{
  "scale_expert_input": true,
  "beta1": 0.9,
  "dataset": "wikipedia_en"
}
Below are experts of layer 4 (counted from 0) of a mixture-of-experts language model. Rows are named router (the router's row for the expert), gate (a neuron's input weights, with its number), up (a neuron's input weights, with its number) and show model dimensions 0-159. Each number is 128 + 32 x the weight over its row's rms, rounded and kept within 0 to 255. Numbers have three digits each.
After each expert's rows: "gets" lists some tokens that make up at least twice as much of what it gets as of all text. This comes from a sample of Wikipedia text that the model never trained on. Tokens count by the router's weight.

# expert 6
router:145088144185109117152057174170114138098159094157122160124159089143152123136162132156100129191133111166092126125125122112141158102175104121084133125132098148156137136153137163142141126057128159136153115075131147068093161152094117173111099090134087160168077118109124102073181218114187058105133123164101135161133179120146110102154063079117125107122156166140112170108125124193163017096088146135118129120173105111090096084177133138116168071154140099115154127121168092086119118134079127
gate0:073128110154103115121145164126159124152098123139182135150150101184149134132099135135107162173128081172185165118079100098124128106140134160046123101117122173128149135152145137121047064089127132185144113126137129114137137133119121144134127105127195100140122068136112073162137200093128125096081108070050090106118096131123064081203091115155095151139100134142119103158098112136162089122154129146137147025118123124168183153150089083182104157106129168102154163069137114081085127118106096
up0:178093084174163109185142126093139137151169113070149056142169098054116156118067130147166120163096118128105105089143150110132104121114158129112126151171151134156156140119109107149147117158136094092190116144163150152126162191120143110082106152095157164172125154180140098141129150151095105156150143124113117114097063105157128154115047166051107143117171126139071095163146098144117148157084116081182118113055104104119143134111108108144194102156135085082124106148126074184141049112154068
gate1:129136088067141140108075156121145133110095128141094109123133155097172109104155136140093114147123192125210177136173162121105138134089098192119092151119200135139122109101127134183111107070162147095110100136160127149163100062115162133183185141131079103140104144098145096121168081122160083155151102139225124134155099154084135138120131171080059163095157132121133058148141079088152167088141122156124122171163135103115104169113109137138074108102119164119091108095143069103137196168077096
up1:095108136148116158147084100123066155170089078058173120085120155161127130137134113087123144081174158131123168151117081113134092119145101095153105139158151118134195084188106163123076120132086175122068130107132130102089098141149112093112081086120174102067115143149139094096126133111181136156197079137127127157089115092146103165145182121130160118121100093091154170092165193117144129110126156124115107182183113165103210100081069094086119142114098137118115135194099148084080125091163165
gate2:167124074088056167104120176121171129101138103094067135138099117122137165072134175165151119157111157088138158138068180148151095101095120123130114089115171128120139179101106160118146103097107065077110167103170160100213105193140130181135103147162161128149169108087158147095080136128115112158094147121066123094097126117122137112210112112112154096108077072109123110139111138140115107181117152132109169105175147108141085129080168155170092159153107138129140107166201165128164130051138147
up2:103152086072143056105130123158118120145065114136129129154094185158123137148154106176045142149159095096140194129114123067123109065213151120109161147067141145144120186083094063190072125156115123080169116133127108161150090110113147094089163182128134097161132118119142095083138118085092086105102075115071134055098157128108116140205122090151098154096146109126117129166114091115132121095099148151178142120157125106148148096099158149136100158110098131105159078106105157149128074111102125
gate3:105098182134153093092130127121090051150120137097178129112104112093151162095123156112121118073129136161102166113182187169148154156138096119160121125137108126146119149132080172131081080160065153141136170135137112119153181087046136106118093172160156152138147098134115140151186138135050134144117128219206113131161119084125148151124148137227130144115116107119150115092103087161119144130064148137170131178129087166098135133064159122171073147127074082130134149093132147139074127117147083
up3:183148119078128115150069142127102140129146143146101118163130111120122145059166092136103120158153130139074114107146093162088089136179120131135097167170090144138197121181138127189173148119129085102133179108132059166063123070057139168150112162081110148127099126153100161096148155176084121136081159133083175165150141142110164156143064146125111154150138101139165122134091092106161105125051159145083165088060090149118115113083091118176100108073077122093116182105137115169124156149093117
gate4:143188101202123144131102172130099141145092103148127167128163127138184195089093100085183179137100133115143164137184132176142075159106105143084165120128113128150141118140151147065138142091147111151114108072096122134126176166183120134151126094094098135136107076161132077164151202119059122112133098095075126111088151174084098138167123116150158153117129161099068122171126074161134196156103149111124113168205132112070143124109153106129207118095144125144129157158095175178126154112132165
up4:155128105092119143117111120130097156146184120128138153169132134080066090085121157143113120138092104085131078138133144152105181086140179134153085130210164088103148131097092175162134148114132090121126140131015155134115152092119080107053137102127131070146133051128076106074107152117139102198086094138143108126119162182160129097067157141114117140136133148146119121148043116111139128130143216108148118088180115066162120146144102114171127108145101083132092138114150089104174154127083143
gate5:122106115124112162101137097076106148148144106089113104164117144097136128178085170146147162149111107137147182174153131188167133120175122098123128107093159142155135142093141130151110196170144104188159133137093139123165148127101141137099201183138090172186166175100046111109054058100110163121127163106135091160137087155087173146175103126146130076112107103104131065117148087109154094109148141176177129147139098134132125159175147095203065126117134177128182170195160142143140084126147123
up5:121150137215163100110112142112164168115115085114170150145111132160122133090106134111127122109181142212133167087117155101129118132150152135150096094115163159104136133148120111084147164099141182107196205158206160118106103143125121116182134086136121063043124119117156136108159162146099150111081145104142166114167079159113126070094182141088110136127134157186044130116107120120050163123069111169091110133153074124076160146137172142105111113121107205109112099123119173139157134126127110
gate6:135073191167173146154127137135158148152096127070098134086155130151157156095117119109157168114172137161149117157107241095112070118111142124152159142161180113106134096108102087103128102132099076131177151060177125129098179143089116136145120112202136125077104107127191088158167156089117136171143092134170157132091127125110168124093167076116117091152158086135121094152098161093098085113089188090181152188196122151111094117156091138141152118169100130140168149105096173169152147136134140
up6:155189149144156149077147073083115134148159162131129070170158132177128141123160069081113138161190180139170142152229083097142109126117157108092157128119109149133151143179189101157084116090131182099097155114145159146117085081133147092217166128149165162140144123075113098149126051086114130084111144172108160149137128174133122119138135147113125129155137128099116183085129083116104107149142106123071128159131178148170170155114084166156199123115117110149149086099091132153114114088085163
gate7:149130115121049168141140154152200047095037080134122121183137112141120131158129146068184133157139094078110095077168144136055206108067086112147168152104122149141154114125116148116135127129158126184102084160128119159061152116169129094132108132098123086133186109165129130089100157100101158122107068122156135067135138143094084166123176120126129145121131161128211191121134075121178160099179143150146164070118104152106146096158094151107136141118136164136136150111131132134103102110120140
up7:158128146102105137161149111153104147112133116132170102154112154063083163075097070111076150095127088103093213104111117137068097195088160113099156143093147123134103087149101065124121167171130151084124108154094155095160120146189099135105139114134143175104088105118077152132136086133143150081132155180122075085123152144124076113088154138150139085090171116160126129118183141125153133132191153117097048099120100215067137165085119129083105120151136133148120108101105180129062132135171087
gets: " S", ",", " (", " s", "m", " N"

# expert 0
router:155180130177106122128089111169107128058176123134113121059106076201174141166150158120106151148129111119081167111154104134158164117170098151149138080187127108123124180147144143169138125143109141107089165090132144080045110149129071089138148121101125163143152083117101118143088106076100104099178193124109121100116134191141086162090150080136071187114146189125112128071151093099142068071143155068173091141147108164134107072154133150117149098156169137115176132114139145124112097089121134
gate0:068158140115164184078184135142155103123177096090093105129143188139110141160135083125152106077105138117156152129110057104141126166094122155120147117116073167078122115109107127149149154104165115113148161105069157138113162114158058141110182148171169109182121164108128140210087100101121107091111162084188119184159086185130130143152111089103138127133179136102163140196096127103152145044115110181181180137123133131157142133122146151087085133125182098195111127136140136122159136166128080
up0:144064167080103147127137152135129163131049135155118146119140128129111098147149153171128137164107143155162117074149151148157121078106143082150159147079086114123105171197155150122117078137150111062115133124154081127160096164133091131168128101181209091117166164157144099187165099146095129117105114114110100078099102047075121127154103143121105138149128191172168093108162150199081157122164140104180145148054134142148091099096158108125122133137115128148112094153117143122096184139188045
gate1:194106123083088112163111161204125117104147111116137125113129134133172109107134157102078141112160170104095159103143160137143143158228133108142159165111098121102078100143141185109019099128192098130131156107105149155108104109131165141166139091123132110143141152086137164084078185123122107056041079155099180109156145154117098073109189111142130115130148124108168147080177131135092086166191087119130099116124158116113144097132123116088129120126143129042113168117138115176140141131089119
up1:135144162093145173140151090167118114104188096144058123132105167140149143131129104116121121094135119119191132129088172139148061076156131053149116135100132085138186182134170164187111083151186129185071141122139084194138161102118210152109115122113131137127189160141139127145143172114133095128100137124104119123137054133169158119176079098100179101092084115152178086170171145129126133177154132152138106141106142117125162109179118187106124179135147134067123125089144072195126102097121151
gate2:211136097184138119148089125169132201179102146190139134134151098174140150127058177029118103082075160102123171140169107121119153094121133122127084157124130195149146110118123151103087152124112108101147133112152121100110119131171129134157107181172165129158128124102141145107146124169188141058124105140114170128108149106085166084132078174190143130124164092163146083119220162116097159162150057128101133127165172117167139180141105162136116152157147118127135146131089109163131146092161172
up2:101093114178119113156105141129188154144071191186158145111161079141125110107097104083139153140116095138104072183157102097082200081139086098143127157108154225132089089046129146076061072081104121103168104152100148129142164171107152157142083141206166137096105133136151079125169111176125139147181079109125099126140135156163140164136175157180125120146093125173115137158075164132151179126158121092140115126150175141163150165097135132118121135084118127141146152109094134171147122116120143
gate3:167143092143101114136090120082129131107135096136140175073148148114128140123189170125209165130128131166148127147092153137185070100159084180174133160056114110097139123137085126149108096138112114132119072145155111079227092148105126141139118075215119158129090104123182144153149124126148132125117090125129123082094166137086104130144073097149133099037113156121089099073120117078135121133107116104109072148100109117153125085144082145140124155057167172036139159121144139114116113144090121
up3:080074166130178148150104075162094145171115087184163149134113109168065124086087160125078178117112140130166207116157143098194109102090111141154090129155143207224134136082062129157122118095132086162149109130151149124082114095128162117187141139085113146184091109136144163158145143179146145110146175121150125137083140155111168119091126129116144135126194126140152160062168113109073115090086119128100163152159147179135104127124121143182195122114169122131131088147096154147107136142093132
gate4:185099096146123152129113129133122125126076128151090121161088110084158153125091128085132173076196127163099102119100165103141157088119147127115095123126076133122111039079152133167155118141122166103092149145204088085173139167129135098124112150164138137149180127145156167180211118088105131075111076178131148197136104196132145142195133141123145089172176124106105119151132152111024096088128119204113129173163129106124151135104090109078147109135144123173111099164114161148146141121111110
up4:079164171153143121132082116133113194103123176097134180155139124127127136138174115099157138125154117120121111103130187112138183092085120121104157138145128156127132099066137153166164165135159120103212151111236080087117150169149135156108160148121126175172072065127176113162150152115143152167136142081108096151118136082128105132138103150117116113149182107162081117204122132073170144210106121110131107124166087093071104162104177160152136179125072094117118143124095134142171101125112196
gate5:103104108138091200148145203108141097146162153083098096119095110151127105140110087121121138079132104101163137126138141101098158151127138121129185133125109142085098162101111143102139181067077205093101165095100169118082126157129122160158119163129167102170091144134148149084169128099089147181154134136155135134177084130148127134089132104092075118178161165138145092163090060182098164088110191105109123046118111145162144125162072173150115104158170107119154146139045158163138123093198136
up5:169144137171157134083133139196122110159123134137151127149167138183187128076128115082144116180134118079142079146110168079129138104112102162081107111149139169101073087154143150138138066153186109088138159127114170161128132131079050144134131101090082121176121145113144159144176091112131192166126140157115081100111166141072095135140137116107143086182141134119110139180176219088153128127150114166110112174108100134111152148147132102069149145106138079184073157090208128134077165094135111
gate6:091117126167178142133105140166149143121161151089068100156111114122121130154142111149192089137156135161223161114128154105139132133145141119099155168157081156090064124146128103124133086146128200205073149073090099091120075109156115134092123103129095061115119206098108170047141068106088156136178105091126098134112116153087126132104158165119114117108165152147150102142168135103112142134096093147090185115147146163154146115150099076103166092165142125114110145136194134129122064078191110
up6:135164127054061158116077133088143108090093182140170113132093141121079087142080107144061152199157096121098100119076098109123080119126138121143123147081161128176148104135142093147148061135175133097118100184141131114060182141102153107115107129189107108143149141171159178137118102151155133127168109104145164113099122132202144064137159143133155101124135146123106141108186100099131191079120106122108120102112092088112102110105138181164087111133082061114149137176064133133089109086060125
gate7:124146113147146101164120142106154134045146141161122107101103091140167114058136125107144106160172125134137147183081114092188143124137131118112181139106185144094167091113188139131100142153086145156103147138127160154063120206068102102179134116122141159134102132067145115069080053144060120086169169161179228125136135100165175161161088149139115110131148087153093139115192110135122118101098145100105096154140144138097122125083153092153076122104087130108098124124173139088125133118076089
up7:108122113109147116122157090142080121104179099096144090109176118104139102135160138124128088154100131130146102121064090091173080060046141148073168190157165178165160111163132188101127124144137110197118148128109162124142071121152075098127122105147110138097120178114201176139111118067045157137123132058092127148088133097107102178147144161105110172097195191156117175147084125102183116154134151121137130109184100143130134170146056127139155146121124131188150149152115138112146150127121127
gets: "1", " the", "-", " D", " The", " H"

# expert 4
router:168078161096042154136093165140131161072109172124089108136138081143140109146106191070086120119142101153095122127152080144172117118126107071116124103133143132113130130120091174132055107043141114116208175140116178080085130172054148166103140110139093121157149151083174152114067112136123167088102129141085117141151150167099172135087164108133083170129105068139120154080080085110146154099139139079080123138178103097099136135151137166140128128143122117108112118144082167197126145146171139
gate0:154180123133133139113094176116141093100136091147147134109150143082090073102089129128095158114116120096082093127122097129202174061187163097209069141136140114148090140040049084093132078148105103179092150108122114104140138109168208144120077049116110072122140146118185107141080085131149147126150148130141145107118118154131153139107162133114126151106144120116143149115126134124174094075158141150065072086113066115110134071072104092113160145104150134126129119163079122119089102107140109
up0:131143137078096113129101111154126159075165099180070160143149089166130088057134138099047178127069093124142130131094093114106084144119176105136112153099145153081188154115144100122162145094139092177139100113145084167115122172045134145146156114165121158129146160097182147126081068145141152101074142137124135115114153168145090151161122054167135132069184179112148179106173131119145116119101134153125090172157128154086148093127134110076094149141092102114091123170109165143111195159103191
gate1:144185143136141141088159157064126136072106172115122167070093110115124165132181143174143137124121120140135198069105134128110154171185106140117094095182122136194157121083152141080131062124199183113160130111104156076121095127164102097143132154128113103138168139162144102138139148106118112124106146058121132195143081116201154096118077123149143092129084121162142096087084184157132106154127120104114137156088159139131068172157074065166089096133105122145119158106101147071109101071122168
up1:097161136122162086113138099119152102137178115192138047145166192125123161151159145144130167130195102113115168151136138125104099114132122132114139122121184049153129130105153076112093128129101093058144079093177142096127143175070165122178100171147139138107074125118128116069132098142091137155113128089128144182151093116155144089138119143075105095123111132183103101143091170165072137083155168124116192175131080108082111082192084156178081129142092169108179120125154108163111132095169165
gate2:131193131170121120193110159131078148136116124097164104158118097192087168162092173089154128168069107128091088138142124166099152126098134107132110123164165130069168128152142160119125080123136058200129173092080075160137168147135129153090071140110071161107129142111067151153179106150119122110179169122088144135089123115153056135125064142113133162105132104116149127063109146095200139150162173106174107163138150124073130108136137142118154152171153064159154116100169116074099149168120129
up2:196159111143106111150163134165155177174125063131129168132101131191101086133096108159233125153126099117129134192152162069096209115092104138139119209166165119175112102090142157115107133121120125122105130113157122107116176131077135220196143147101143145158172127151143124118110128086171153086080110111143140162123113139143089118159096184091156076179131155149145082146147068120120127068093103100097139127067128141156090110112148141118110096100163131143113152135129066134134171121148103
gate3:121107102133099115148121118120161096129094023137141175096149109085128097101137134120106183154098157166104134115143158103076109059110119100102110180170132155129121093138106150143143163136161164126075123136105172142148199086147138063073178098117085114122123117136120123113157191153087090170120122116200080073103110151090164123149115096119082095175126102092044141109149119133101141179168093113102101070129115095159184185147128171112141120139146088130160141151179194086167100118130141
up3:106114175147095133098145123140131170097175119068132108158154163143136149128072182157179112201182150088099116074139135156151139119183151113149082143118120152115135126192080101137158067102155174111122078117124179124095132098146156113141098116097098154076096165131115126128132115130176171107149075097078134100190127130154118116099117132102155151118088183176112125094099132183152118140142183127122232092124115134126136102115157107146039083164101135087079156156117156174144134155171063
gate4:093195150095100151164152164084155129155140110116163135168139127146159122132119095197142149160170105099123113110156172135123116129161043206120162097143076118159130112127159127159097118115118098095106132129119118098190116066083089146137087073118134121144150141178080111130112145084065109144128102046110130163143163241113146119152126165129129097100144128213159157145157114138127089094143119112095148090115137133133138115131133104157144100181210198123139094111165122163176139185104124
up4:126072113118162154152108193114113145111143093065139115171183133091113143102175154121191086115130156175160150114138119135120103123123197089131141112133175144107124133112196130177176100031144055110176137126118159113092075128099125142096132107116157158142167116100180160171189119202202118145123067136084127135175140100123121101140079109163150131131132084163111128090122119144163150147123112134140176111085135080106131096183171078135141070113122125075129145160084099098124133107116189
gate5:118125099093131148159145108099109143085126126112193111106126077059076152165161177151141125109120193164239114152171164074099106109096127100157131102139136197137140118142145130037127129189157148107151121080125088131130131131144169149135103166089122139144108131219154119162134188144059090177170119141160159175148158085134160164103103133114120151146111098120145117116119189156160086097040135134101098112145129076117150148128135166122114157111147150169136070140131124150171112138138088
up5:144135120110153139099141138170092115137149168197091133074101117085155144142117131157048114078100070110169125139160154152122119101096149148124113015155155111097135098110146167128124183186092132095151149155148184097116104068079153154119154156134132157109095205095093147114096111191131168141096121078070092145175076158145168129097112148101151149156177138165194112161123153115093158137153132106143063138103155115160146127150148187100077117156119124141110083111119102180152119155127173
gate6:134159119105148097144104160152075125085121152120111181099105132180103110115173140061170115123140173158113093177113134091110114145115165144092121197112116181160140142117113101145160156149100100108082110099159072126167169162104071148195102122134155115122124077116129111136151117097141062165185173131146140090075095140181098105142145179147134092156110119153151133077138092102116151171182093066109105163104052183136105126157152177146168180107138150064138087134079121137119059169088113
up6:114106116138120155109103138154133143157160079146108103067153079122135152145117081118121134138155117120144151130207133114148125111130102167159158186148148106154067093116074088106175160167112112126153112159119120104098162160134136110139137131226109101095129166127099123125129142120130124113109154139105173136135069155112175072095121157107165169134109169168157129093114161098044152185116111128165150134190073115162148202133081222163144140140192091112168115111111133121126180073053182
gate7:120225071122097132141085112128158161101133065084119058113122145124123103131114139116142138124090161192101105095158173125169198128152114174074091125107190125148098094148154121121098051153083077125143178108161186115148082123155187134085147081138116104109159146181114114068118131146147130111133115084132092140128147191073098156144112104103106126165090082156136189138158111102116170182099130177137147096151109126112095128150103185130107097144110146144180121149098139118170128119069179
up7:142125107097159119177149113206105105093127160123091153128124106070041128069136185103140071167179133123157108126162119091082140135152101109104137120083092096151102146103111113102150114140114205160124108077138083122141158153086141196112164090088130163103067158112105160114144134121089113115106103142117132111211149152119143118140131140141126133195118156154134123192172115161160143116096126109077156121157101153097171179140096179090177120158116078125145178190159122069103121154198097
gets: " to", " f", ".", " with", " a", " l"

# expert 5
router:125196094129107209124124164095189097130134085140133177122088127105161127131135133085167143142095101120133094089139162070158128086171085055138148136118168149110080160148121158149088089086133156149107166084124148063128206100142129097107198171121106116109146178079121148075167092096105088123154194171130112101121095160092164149170159104152063107115113114145165073091103124159156139121098118171139148156117154137068176127151119171117131154140135197090155103147140162135144110102092155
gate0:128098125075135155065147150092137128123162116144192102121116117111115093160176177188093160078162133143143128085127204110168106117137118121104179169132149118086130145107125107112128137207158151102156153092107107114150167114111122150121119128159119093134115136121147108184169100098131160193178051139096071119042129088110092126100112111139160148089159072213141126153124116128119174142165134185149108144153110164160135089109126114130078139104129122168156151162107154113238141085082109
up0:133190133127147069136124112118139101182089109102131147115127146100174170139101092091131090080156102160169165205119128136105142118086114146117065133134119132125125184105097121125168175159175140094136067114132171152053119127159186115150142086138132088114171146115103131148041067100107104158109137182120153107168158127124148144156114131081124140087089148072132180180151079103176121125114145101120112126150063150158146173115036131101150178133109075113141080157156110077132136085175142
gate1:131136126132133147141117109195138099138198142108126120149124095164128103100137103120057138113114038140050148072116153090137172138118121107138195140120153170161158150073134120095102133157124131141151126145203129171080127142116161141128176137105171087109105154069143139203136132132121128160066114181138110148189127150091195144125099067143127186109178136051142188151128135139119111112124173137177098083071142088106125138108116110145051150153122161148122088073098123090130135098104108
up1:183143164115108181142147155114172086143167156182074191114098204096190062163146146163143144126136136103201136115126122106146135115100162140166114199148158101179142170168099147107110107108149138090151093161131171113125144153181167151152108111144185159164126104111111116137142150121160153117139095079149149091102128134112131117111196153179167104131143142136140129046095134124087166130132156211133125167134097056135156090109125054115134185141096149074137156150069121161143106128100110
gate2:142080109088086110140117152092150139162115157168080150095103129107130173135156113073106155187151227173107114106121128141092094095102079160093146153140164074143175102155109092192118108181171126103129097174119087094123127147104125105099126099150124155120170100096128127117021084132148123124149174155129146099157127152076068092090170087110167141037133134116115133171154137130131083113089121178146133137082102107121141193063116159116110183123103173081139123120132101142151114116172129
up2:082182134114085095116163111132150186140123094095153097151111108093091115141122100117161143080173127173129128118169168134144094074152142184144192151114102203118108092121110133101126110100098081129102126142155141082088152110111093164170121109073101123112121133085168054109152122127075114097135107193182133163119111097155111149080149115094063169137165198111143067172108105087127137145157178050176168175163187117115101141133123133110115109131143112121161084128097151091059164153093129
gate3:200095168119159117142109156159143103123083104100149070190146128148134157102153121153082140114104133171124136104160154130129147139091083134094095151144118120059102154093063119126118122087137153155158096090094128117123171154100176156162173089132183113166120160063117113150135190138104093114121116077153142142106155112072132116098123102077105140150138138162122126193166120142133074080183099145173139152082209119128160128165140092044108105109179144098080083138191101181130148068152104
up3:122181131132132195177153136195097144152114131170087176121122055115170139122156132080138146122107110142062160100140116156121139113132149126145144110126123116129101122150098073052142128148114186197106095104108091105090126190154136164101138092117135073059144104156114167114138087143156153141100100129149134148192122086159092067077141084100124149194102083156133130087176094071122123096096053155146119140193125112112096160111111118098114098139156186090192130080142137125138105136163168
gate4:188117099130124136176152108087137148142185133153114102161117115120174106092119102103144167115121125087112111089065121182157104150125148167132084096140115170136157139175055138176135113127143110170099077079140172114083135129111143089144093105103128163148153095101142178139066120198173116147057170114070107211159158097103078108099129127083090119127121133186116119148118134152094184136061200126100136160190119168125110121145108053154126150120130074134139097178138117144138171154086116
up4:123160096078117110105178159136143121115123102103082050132139114134123116124092124141135068114092140155092129129087130126119125170141148170148183147128178141050088099103136083121121153156121182101116101159165138082154127153143124163096218118134169103113167166128148150112126144122207210122107127122119108088068115082079098144188168146216133142104167073153163095202131113123125138098135153118137124103101090156160146142116149166117176093186188157133205106107100145112149158121129137
gate5:159117171112115139158097183126118124106104133075041083100102196176121109131087137153104143148142074136129125152150141123137172096111109115124147150077118135092170174193126135202175122054121125079142102101115123155152130125093156115134090154099109177166127119109115134128126147104156132103091168086169226113052158151161152139117162089156118119112123134110157162102143102082194065140110134130110175156152115186081127079142116194131116130167140144076131155083161145139132130202162125
up5:197099169170128114097122181146124163078141137134188138165141126132158112102039174177100094149153081100128149131091167154143148210114112165132175158129140141121123104133111113123110115112187090129129156148046154091128163100137168175216122123125162038124104146143109127118158071101124118146127062145122058156077167126070080141115153095104135126162115068145134118098147083173131130123158113066111126090120139106107124190116135142123122109104162064117119098137123144119171097133129091
gate6:088111140096116153135108119162115140142114192121192087210211121113127054117172133103111173163128126059086093127186124134131103119048147166151163172148142102093068091093122156109168106131113144142138138132097155096078119182149116079138079175172094077129105149144101065092111108097095149139176140125104117128153152150115101142149099124153140124188115109148102167145073186137127151108141138126116159162098220088116109098079094118122161129088135148148150137160126157151133143183125179
up6:154191095106104084157134072148139171149181115109082136133161168131178100120088100100098202121147070112145117111184179148160170108111116158171138074118113125109122196103131134128076116160119115074170141167077136149134142111113078093155079126153178186136100118059120113122101118153118106167120146190176207145112155127145127167133151152097168144134093105132126063098056148078145091079163149122123160150130131111123125131114116094125169103095103129128148124105178173164147212107145103
gate7:119139120149133157102125133146106122085086176194113140123133133123116024160122140155039081107102088092151072081193176131118134166103111127127157124171120182128107115137180135115124171150165170158138109111078144167123162095168114128113142167090113129153144185145172154080127099077130173101095163122135082175134136146143098127162099158103117136163145155088091167104112111135192135120083152104098115100145100059133065119161115170120116189127090052109081131180187124162147110125119105
up7:120074124049142087134137131140184111148144111143032087092089107156127138111147072189107106190141102141129136132134122036108142056063126124077128151061116124108180163163190163133137147134150174118165146112210154130152136148127154122131148104123095123128108136158145167253146119111135157092100142128103083174122111148146134198162139141136132069139126110155085178134149097131128161117141150118137159139126125096097099104109096100105085117103153102122171143139092120104101132090095132
gets: " |", " in", "i", "|", ")", "\n"

# expert 2
router:150069094158121153125112138171124130081077179142142145129142163128090101134151144100093187106126127169119085131064164075188091083139092124086110113130141155143090084103137224082144086126168085118127133074148116074127167141112123157121165121056118132176136123129128108086109116110148167096133098139172148141114133102148099157175113132190073178170141101159107127099152092085109145040152153121109091116130095124141128147195168122141092101126151090166112054117145116080161079079107102
gate0:126172141163137151091195135132097130134160157174124120117104116159131174122115159113152176130135123121089132121086092127143175156119132130105112123137068130116143086113123165164137138153113157140127153190063104088085136116156092073213112092194077173158200119142138140077101105086140159075119192176157149133197185120085107134133179152153092116096190105109104134140104130131140140104168112112151102124145112142147119119100194097090182198101179115154093114204145127174152114074116145
up0:163140139126087150123106117136128152156106149103088094143100149082153171199176146139114123094113082147133132141161115118128129120061102084124099176134099060110109151168131195144135144175133087108190170158096083092135142152071094172177102096079096151171201154129162176107121131190106133100137167138105076089134118132109142143147112142165160132115099156182109089149147151153146173117153176135106131172177105189155171163128170174080088088150159116161133142156137169124045148150123074
gate1:123148112111123122111162123154126081108103115132090094161116168087129118074104101149127111077232091146143188162144085112183088100153143158097159085140193157174143147085153160062113145194153116168142083171137116125150085110054172194089036135174118148098134156157166156139121131111164115115138142129121196109177104145138136142097146167099109108115184107136121144083093100131139153111090120091130089121207128124148127156133138100115112166114135095104193156127118110108154159126144069
up1:108155087134167190158129114135194157179126109049112107115176136113110172143117182148184127180104132119158122142095106124137155149140096094109079088088155120149119132173159127143190137127108139120110079134155111105173064156129073066126167148164142179131169105088119129113110132211090156114195132091160119124086168119176132116109168107078104092112079152120155158106186185093108137170126189067127089104111134150125140127125141145105156142119111127139185121131132136073127165064182081
gate2:170091108172130146150136124173106108115127127109123154039122107127168196166134154139142138159073118197131150121145159137132161085092181112082083155145143095236176113065139111111090116144137108129148138116163138135116085146077131108139091135118132159048129115113141072103096135075071099096080113106051105139125106110098172157120178154148143165104173130151115116134148079157090128151099126143162236146154084169109136114116085125093140127141181132105118113092141153111092112122084133
up2:097107109111133149122150159179079098093154074153123094122161067119168158139090099071105015119175097097149207081083155098136113101133170159181103092089099156120109173135078132070074107169158156130111121099146143119123126097157157108144126109089140130106108094112114114131121104140205118113123154089140140100161098115141151128107132121127124187127169150143146145101110138210121111134191120152073075131071156118097109091120117124087084099124101185123120059154139163101106188133133166
gate3:131119160138104100116184090074104118125135101100083152128084123100170099080139112107145179107161129091225120073166179080130092157116128138096115120169107158174203221168121120100153098154176124100130099152136171120153184079113144156115146178123081159106110174096166136192151090098134107113123142102138122113136115121073100031060158148112113149112186140118144091152121128103134113096168143115093117127142083101110095124115094152120149135137138082068120181106136165127148180136161130
up3:127175071119127117121126036114095083087169136134079148092115158131129150131127101118186102074076121142194124136125099143190134147079120064101139098079141128137134164193164104121105140128124132136117145137140061138096135146109160076169132120153123169162103088079134177159183100140186132123126168137095174135121157152175086177134199140206128123076127184150133180120152123122098097205167155149103088100152186126135148141113095095122130099140161142124150140123179118178115163087122152
gate4:140113131205115126126104123100072147166115176123104166132151076104140127170084106101054157144146119137103092130118153140101187135145138150164136123056108181134120108158073111138099184138153138101154172088125177154138151176077151124157167165131138160141124148117130069158117173108190077158112161167148167152138174160172107137136171094129108137099124168111155138147152132109112105058112139084145139116129064129200132099134130180127123169205148148122063050152157101106164130079080096
up4:136167147199151100115120133096108123114103156163128146186188143096066128138090130188151188130107096118148122145086159096116148147183116149165074152132141145131078079153141111158126106123078158108149123093126083124110137139083092140123203158199120126090116155072109162163135152085104189222180083135144077090116143126096111095130115131072066162163120122117119108148142131161132137118110147153118170187147110132115114101133135149138065145093103164147093127111090075062121093069112073
gate5:159130169175146102121112131117172138124180150143118126120170111169093138188129100172125106185143134131140125147166176152149147159063136153097126115153102134137141183182136178102106098110093124129147068103179103132113163105169134045118167175173102103178225129115138129172117127136127134159153189099134121090127161123110100147202080107130176105102144099134151156140113109199119103134170101092134151130104155075099101093131075185051100168131174099121174110101157173160122090155157103
up5:157088085097194176029099093121195126136099121116147072100147084091114099107083184156108147155127144154130082133100135123118104121103194165126145180119175147127129185074229119078093139086119056108118144135115132136108092145151137086107180151077167171103104117167121091097073131147057142140108168097108139199145121153138151125166136127172090145186144167147153165171111118146115110079176119074104156124171125120127112120161153165105123139105122139129101125157117147132105122142127116
gate6:124059138116098128149074080180073150147158146094091104128109136098169139123166110190096132130091166098108105128141120155129101103092121122081136119117078171135145149166144172141171127139068095097098133142151058109187150107135168203163087119175081113119113106100124156156104175146147097148065117156183061116117196096174187102143095088103151087148137167160112088161092159126146093193143142093114178156120076129131121146125096141087168110117098130134144107163195180106115117126088135
up6:077156104177141120141148106158145176140125137104082088159143111180144109087094097157111143128076101098040142130097148122107117156180109129126153112076184138135132117097087130101109178150146084080161120145144186144121076143132159153111119092113111112156095099164140173119218173069107096100103141152107105166146077127123116109071164088166160164159131163084136145062097187096131120158060125187188123089130164080124136161114097143157167105148138153132153073090098086162128133110176136
gate7:154113114109073165146149130133146116096080108118111163180112155120161104091130220085117154114175149092149133178143143143080149135160155139148118139140165134152104093140111122139108183142151157069100123143089155122163139124155170094083045142119103145129161064091177121081142141202116132117142169154159109161071080149109105122135080095095120146094117144150125175096106148150141067143176166134122121094062172101137176115098194144134189120069129104092147115145158176170154190123135195
up7:086165108126106113110107182134088134130148154096090123157154039169070154117086158117094166154059178163147131102142107139190157127119129127103112142099111188101152066150126103108119093091171113231118140113169144117051131174126111153123147182121174196142065117138141101142100112120105144109157133132096122142147128094109148118124143139073090119112168101138173101127138055161111059129055083087130120140113138109143113149142146080107148148125134150175108145120176099088110141078063139
gets: " |\n", "1", " as", ".\n\n", "6", " —"